python train.py --n_layer=10 --d_expert=288 --moe_layers=[1, 2, 3, 4, 5, 6, 7, 8, 9] --normalize_top_k=true --balance_bias=true --router_z_loss=0.001 --qk_norm=false --attn_scale=0.125 --init_std_o=0.0 --optimizer="adamw" --weight_decay=0.29 --final_lr_fraction=0.05 --doc_mask=true --train_tokens=1809000000
Below are experts of layer 6 (counted from 0) of a mixture-of-experts language model. Rows are named router (the router's row for the expert), up (a neuron's input weights, with its number) and show model dimensions 256-383. Each number is 128 + 32 x the weight over its row's rms, rounded and kept within 0 to 255.
Before each expert's rows: a language model's description of what the expert responds to. This comes from a sample of Wikipedia text that the model never trained on.

# expert 41
Description: Pipe and semicolon separators, spaces and digits inside sports standings and statistics tables, plus infobox fields like Born, Died, Species.
router [ 60 155  80 135 101 175 102 108 105 127 143 160 164 117 101 109 163 108  70 139 125 118  88 135  78  99 223 179  84 131 109 112 155 182 111 136 103 121 110  95 134  92 154  94 118 111 106 133 120 152 119 117 124 123 109 143 157 147 111 156  83 143  97  91 157  97 109 156 158  92 136 130 163 158 140 197 176 124 149  86 107 134 121 155 118 105 144 130 112 148 170  73 215 160 101 160 116 137 133 111 102  80 191  74 109 156 103 124 159 113 102 131  80 145 106 149 127 116 128  95 144  91 141 156  90 176 136 117]
up0 [173 137 102 163 116 161 153 138 102 179  93 122 142 154 154 118 106 141 134 118 163 117 170  77 201  91 153 166 132 124 131 121 152 141 147 164 180  98  92  81 140 141  70 117 139 143 154 107  77 122 132  82 104 120 146 162 102 147 128 123 163 119  98 112 194 190  67 133 143 170 151 214 194 168  96 121 112 164 189  84 131 164  59 142 118 163 190 100 143 139 170 141 147 130 136 150 143 148 102 104 132 163 123  59  90 167 162 169 137 132  88 120 150 129 117 126 164 138  78  32 127 121  66 126 134  52 155  99]

# expert 7
Description: Cell separators, line breaks, blanks, minus signs and slashes inside Markdown tables and LaTeX matrices, such as | , -1, and/or.
router [ 87 116  46 116 123 114 103 120 135 188 124 113 169 170 115 136 150 138 151 107 102 100  99  91 105 122 179 222 147  98 169 120 102 162 150 153 103 134 111  78 137 123 149 104 184  71 113 147 168 184  99 168 154  90 136 179 166 166  91 150 128 176 159 108  99 121 120 134 165 148 143 174 151 136 124 163 147 157 156 132  34 149  64 123 149  70 158 183 114 135 197 116 176 146 119 170 142 117  92 116  51 120 164 119  43 104 124 110 163 149  94  35 134 182  98 135 167 178 125  92 151  93 129 130 146 169  99  90]
up0 [157 123 120 131 109  86 111 113 181 121 160 116 125 153 152 109  23 149 129  91 124 117 168  97 124 110 125 142 131  73  81  91  98 158 114 126 112 158 152 180 124 126 193  78 202 124  70 122 167 127 107 110 104 116 133 142  97 106 148 129 130 137  81 134 140  85  86  90 199 139 123 110 142 149 107 126 122 161 166 180 189 137 149 107  94 150 142 153  70 130 195 142 140 120 160 143 135 112 131  84 107  86 171 140 120  65 137 143 143 149 146  47 135 133 157  51 142 117 115 194 138  47 124 166 134 160 134  96]

# expert 28
Description: Occupation nouns and instrument credits after nationality adjectives or dashes in biographical lists, such as footballer, politician, bass, composer, actress.
router [ 61 115  89 182 108  96 110 110 146 157 117 103 141 153  94 122 185 123  76  78 102 174 126  94 127 104 164 176 156 134 176 110 174 158 129 146 122 104  88 108 119  88 100 105 153 109 111 153 170 192 113 176 142 140 142 115 115 127  80 113 126 147 114 122 106 115 124 136 127 145 200 151 165 153 149 137 155 154 165  86 121 149  66 149 133  97 115 146 124 148 165 150 148 140 119 173 131 122  99 109  81  88 176 116 110 114 117 129 172 165  87  74 127 130 148 134 110 136 166 100 193 116  77 180 145 166 102 122]
up0 [ 79  97 126 125 160  99 136 131 147 182 123  80  90 180 151 155 207 130 163  73 193 148 165  84 134 152 108 125 183 111 136 154  96 163 150 116 145 151 134  69 153 130 112 141 201 149 115 174 102 124 116 125 115 129 148 118 182 154 110 130 142 135  67 119 128 178 141 160 167 198 108 176 131 143  82 143 178 117 125 171  99 108  93 169 105 163 160 147 157 136 150 118 158 201 169 146 107  71  73  98 142  74 150 138 161  88 157 152  79 114 130 115 136 155  97 198 186 146  81 172 130 131 120 115  76 173 130  80]

# expert 2
Description: Pipe separators between cells in wiki tables, plus list-line breaks, hyphens, semicolons and dashes in filmographies, cast lists and award tables.
router [ 85 144  98 149 100  76 139 100 121 140  98 126 143 172  97 141 144  84 119 103 106 190  87 127 137 106 138 124 173 112 117  88 168 112 138 154 128  97 126 127 123  76 127  80 171 112 120 159 156 155  97 194 131 108 123 130 152 126  67 160 108 155  97 129 156 144  85 138 152 150 154 128 189 121 108 145 171 142 133  80 114 141 127 179 102  71 165 138 102 167 147  93 156 168  89 137 122 106  84 118 106  83 188 101 116 107 116 160 136 173  92  95  74 139 118 105 161 145 152  63 166  94 106 180 185 176 125 124]
up0 [114  67  85 147 157 152 134 158 132 135 128 127 151 125 146  87 184 143 117 172 136 126 115 113 119  89 190 141  84 137 129  98 161 138 137 199 131 128 125 154 176 158 163 131 141 102 172 152 119 114  86 131 133  90 116 100 163  99  90  79 130 192  85  51 147 103  34 106 126  97  94 148 148 168 149 142 140 155 194  99 164 170 105  79 128 101 123 157 171 171  88 133  96 119 112 170  88 147 117 113 140 127 140 163 133 123 137 147 183 158 134 150 142 143 107  86  88 165 118 127 121 205 132 129 112 166 105 102]

# expert 12
Description: Word pieces inside foreign or unusual proper names, often in sports or species tables, plus table pipes, e.g. Salo, Cromwell, Alvarez.
router [108 124  68 135 124  67 126 105 123 116 113  84 144 157 125 168 161 118 122 123 120 109 146 120 142 115 185 140 166 110 137 100 161 167  99 183  90 152 101 107 141  95  95  93 152 125 138 126 152 167 157 109 161  81 123 128 157 142  79 175  78 161  82 115 121  84 135 164 140 130 166  93 120 183  14 183 163 173 157  78 117 113 141 163 115 116 161 176 120 141 163  86 140 127 132 147 159 123  85 100  94 135 207 124 129 133 106 102 169 164 149 111 131 150 129  88 117 158 153  73 176  99 116 125 140 175 149  73]
up0 [116 142 137 153 121  76 123  77  60 117 139 160 110 112 130 138  72 113 122 124 106 206  68  93 139  58 144 147 168 119 161 128  97 128 137  99 155 166 125 141 132  85  91 115 142 127 115 157 162  86 123 152 107 102 117 130 114 147  79 131 152  88 112 128 121 106 100 175 195 118 182 129 109 123  97 150 124 116  57 109 139 149  75 113 130 106 103 179  96 122 135  96 103 217  96 120 142 179 133  43 176 115 173 116 147  44 113 181 119 150 113 106  91 193  65 102 191 141 111 174  61 175  63 125  50 112  84 142]

# expert 30
Description: Line breaks after names and pieces of South Asian names like Rajkumar or Singh, plus reporting verbs such as said, stated, told.
router [ 78 169 106 136 122  97 130  73 130 148 114  53 148 168 138 171 148 132  99  67  50 143 161 108  93 114 161 115 176 143 168 135 166 144  74 195  55 131  93 135 133 106 166 138 119 133 149 129 136 166 118 168 115 104 153 135 150 199  92 132 106 115 132  78 109 101 115 133 113 124 169  94 142 179 124 178 160 145 140 102 150 175 106 156 103  94 143 202  92 182 133 104 135 158  76 119 151 110 137 100 131 156 197 130 109  89 148 156 137 151 136 110  95 144 105  82 125 147 146 127 210  85  87 159 145 157 179  99]
up0 [ 85 156 100 129  42 112 121 126 136 141 142 125 131 160 107 205 155  93 105 164 165 172 115 117 143 147 116 169 143  83 149 100 140 133 107 157 120 139 105  92 163  84 117  69 120 128 123 201 137 125 121 120 179 155 118 170 112  91 127 229 105 162 144 112 149 181 142 191 157  86 151 104 118 182 116 123 157 182 160 138  74 155 118 114 120  60 149 142 122 141 163 162 153 136 111 145 121 137  96 148 120 145 165  79 115 131 163 178 136 164 113 102 116 148 153 183 158 163 146 129 145 117 108  95 135 147 119 174]

# expert 10
Description: Pieces of column headers and labels in sports and election tables, such as Candidate, Turnout, Snatch, Holder, Rating; also stray line breaks.
router [ 54 146 123 135  89 121  57 100 101 153 159 149 156 134  81 145 182  94 145 119 100  97  84 116 119  92 155 159 148 123 156 103 108 159 101 174  87 113 102 118 141 114 124 148 152  93  99 129 168 133  63 121 181  99 117 132 150 140 109 158 126 148 120 115 110 104  91 124 121 136 191 190 173 163  74 172 169 171 134 111 119 126 147 152  62  64 157 139 160 130 142 105 208 142 142 124 167  97  78 132 129 128 165 106  87 106  83 153 193 172 133 119  75 141  74 157 127 149 108  85 154 131 158 154  76 158 100 112]
up0 [114 139 119 192 118  49 108 161 108  99  89 110 104 184 116 120 171 126 153   5  78 111 177 130 141 192  89 165 147 150  87  72 181 144 137 122 104 173 125 137 147 106 143 133 104 137  73 108 124 102 146 144  95  81 110 147 162 155 132 204 167 166  96 119  93  77  68  57 102  97  98 211 101 108 190 145  78 111  92  99 120 171 107  58 154 133  84 199 176 159 102 135 139 153 129 117 167 120 146 160  91 117 102 133 131 109  87 101 166  93 106  78 153 146  93 138 144 151 106 131 179 144 133 114 125 134 103 106]

# expert 34
Description: Uppercase letters inside acronyms and abbreviations, such as KIA, MVP, FC, CVS, HEW; also syllables inside Asian names.
router [119 133 131 112 111 118 119 155 155 152 142  92 142 167  70 114 123  80 126  99 100 154 145 126 132 101 199 103 173 111 138 120 157 175 147 161  97 135 118  97 169  84 160 118  97 124  93 155 114 164  98 166 141 121 138 118 142 137  65 143  99 153 127 113 120 114  93 158 133 128 160 141 140 164  88 169 143 123 155  44 117 134 175 178  73  79 165 155 108 136 156  78 173 194 119 142 189 120 118 135  73 150 196 114  98 137 122 116 147 134 124 110 129 170 111 120 152 160 148 111 178  44  87 130 130 171 161  91]
up0 [194 189  92 197 103 127 216 156 126 125  77 125 152 107 186 174 156 120 135  79 118 161 157 178  79  74 144 110 163  98  96 112 197 129  76  96 104  66 149  83 103 104 157  90  95 146 111 175 134 137 161 106  70 148 150 184 200 130 139 205 108 142 117  84 117 166  94 108 107 148  78 142 131 129  72 131 142 160 101 137 113 120 175  95 161 139 131 140 154 209 142 103 161  52  75 148  72 105 116 107 142 164 170 113 172 123 101 159 117 180 139 124  54 154 145 126 103 147 144  98  72 143 156 173 177 140 189 119]

# expert 16
Description: Word-internal pieces like id in Quaid and Occidental, digits in coordinates and dates, and pipe separators in numeric table rows.
router [139  85  65 156 139 144 117 168 148 148 136  78 114 156 115 141 131 124  94  87 104 111 159  91 109 109 166 190 118 111 179  83 116 153 101 160  42 163 130 106 133  97 148  99 174 136 111 165 112 180 113 128 177  64 123 133 149 123 116 166 117 146 132 135 145 120  67 143 151  96 141 136 151 157  79 145 165 182 150 104 119 168 139 120  90 144 110 193 113 126 167 118 186 150 100 177 159  79  98  97 120 106 178 113 112 124 104 132 142 158  80 129 119 131  53  70 155 155 137  72 191 120 106 133 126 155 199 139]
up0 [ 90 112  97 177 117  88 103 109 120 204 161 100 149 101  74 120 126 108 116 145  89 141 135 157 125 129  68 150  61 144 170  58  81 133  91 168 114 171 165  58 126  81 138  74 112 114 109 143 106 104 125 146 106 116 160 138 134 138 167 133 116 188 145 172 150  96 121 175  42 127 129  79 154  92  93 127 139 132 129  97 161 132 159 148  78 107 152 142  85  99 185  87 134 125 153  87 182 160 109  96 120 116 110  90 129 143  41  82 111 174  99  87  88 121 164 116 100 110 128  72 123 101 127 123 136 125 145 164]

# expert 59
Description: Digits and dashes in score and data tables, plus odd subword pieces of medical, scientific or foreign terms, like iti, bi, agno.
router [125 143 111 152  52 113 129 109 120 150 113 135 149 149  95 134 139 186 118  89 101 129 126  97 105 152 179 127 132 118 130 120 173 122 103 146 103 130 138 142 174 113 174 120 121 108 128 143 119 142 141 181 152 121 104 111 143 150  68 112  95 182  78 109  94 101 110 136 169 142 142 166 176 125 127 116 130 109 168 128  96 150 123 194 100  85 182 208  77 149 151 102 235 206  79 177 150 112 105 134  99 141 193 107 117 117  95 123 123 137  80 107 111 172  62 107 136 140 107 100 196  64 172 145 144 178 156 100]
up0 [108 106 138 105 101 127 132 125 186 103 171  92  87 120 147 148 118  59 122 161 132 152 169 136  80 110  85  75 108 155 138  91 130 157 129 130  92 123  69 131 155 110 181 152 143 145  96 141 129 144  85 148 155 129 137  62  84 159 153 188 167 190 145  97 107 124  93 162 147 145  98 137 151 176 157 166 110 122  85 126  60 103 121 144 100 130 162  96 114 156 117  66 153 108  95 151 186  78  69 146 138  88 125 130 157 109 100  98 134 127  73 151 162 128 152 142 136 135 159 114 118 174 100 148 132 159 100 103]

# expert 48
Description: Tokens right after "on" or "On", like "the" in "on the line", plus name pieces after On- such as Onur, and endings like -ed, -able.
router [124 194  86 179 139 123 108 128  70 129 139  96 117 125 107 163 146  93 129 126  98  93 101 106 130 127 126 160 113 117 153  98 170 141 130 145  88 117 120 128 143 120 162 157 153 103 102 191 152 145 139 151 211 141 171 172 114 130 105 171  86  94 201  87 109  88  98 117 139 149 116 152 146 127 127 147 142 148 126  98 112 138  64 136 163 110 159 221  80 144 138 121 171 139 110 159 125  95 112  80  62 106 143 125 128 134 107 175 158 136 127  82 103 166 120 113 160 103 134 110 204 120  99 161 180 134 168 130]
up0 [102 133 142 155 115  78 126 105 111 175  91 121 144 183 121 128 141 108 142 139 118 144 124  90 102 137 155  98 174 160  98 133 118 134 125 116 147 166 126  27  81 128 154 134 195  90  88  87 124 120 142 123 143 158 139 164 135 147 160 113 101 150 113  96  63  94 111 104 175 128 105 143 135 143 151 136 131 139 109 135 153 160 188 145 155 142 157 162 178 129  71  96 137 144 174  69 147 138 108  81  98  93 118  83 134 118 111 124 118 229 112 117 117 132 135 155 114  91 156 143  68  88 119 132 161 108 102  95]

# expert 42
Description: Articles and determiners starting noun phrases in running prose, such as a, an, the, another, its, his.
router [ 64 162 103 145  84 100 124  76  74 125 129 137 156 135 132 165 144  89  70 109  91 114 132 112  66 132 173 134 157 139 191 103 160 175 132 135  78 108  90 103 169  88 139  88 110 119  97 164 163 174 111 138 165 165 169 140 119 134  90 155 128 155 126  90  82 122  88 159 156 125 156 146 155 169 129 178 188 145 148 103 106 136 106 162 105 128 158 207 115 148 142 118 151 157 107 149 165  66  93  77 107 153 201 109 137 114 121 151 167 151 161  94 110 128  81 136 147 179 176 102 157 122 104 129 150 150 125 135]
up0 [126  87  89 137 162 132 130 130 111 134 133 116 141 123 127 192  98 110 150 123 116  43 113  79 107  57 207 180  48  86 145 142 151 137 144 106 110 137 111 124 170 122 138 149 159  85 136 135 100 151 109 124 171 104 123 150 160 103 159 150 137 144 134  96 102 152  77 128  90 185 102 116 144  78  80 152 136 147 129 117 109 116 134 175 152 126 143 176  97 110 114 141 142 121 127 123 143 161 146 101 131 137 140  68 147 156 138 121 106 130  92  70  93 139 151 146 146 180 110 134 168  94  77 144 130 143  91  57]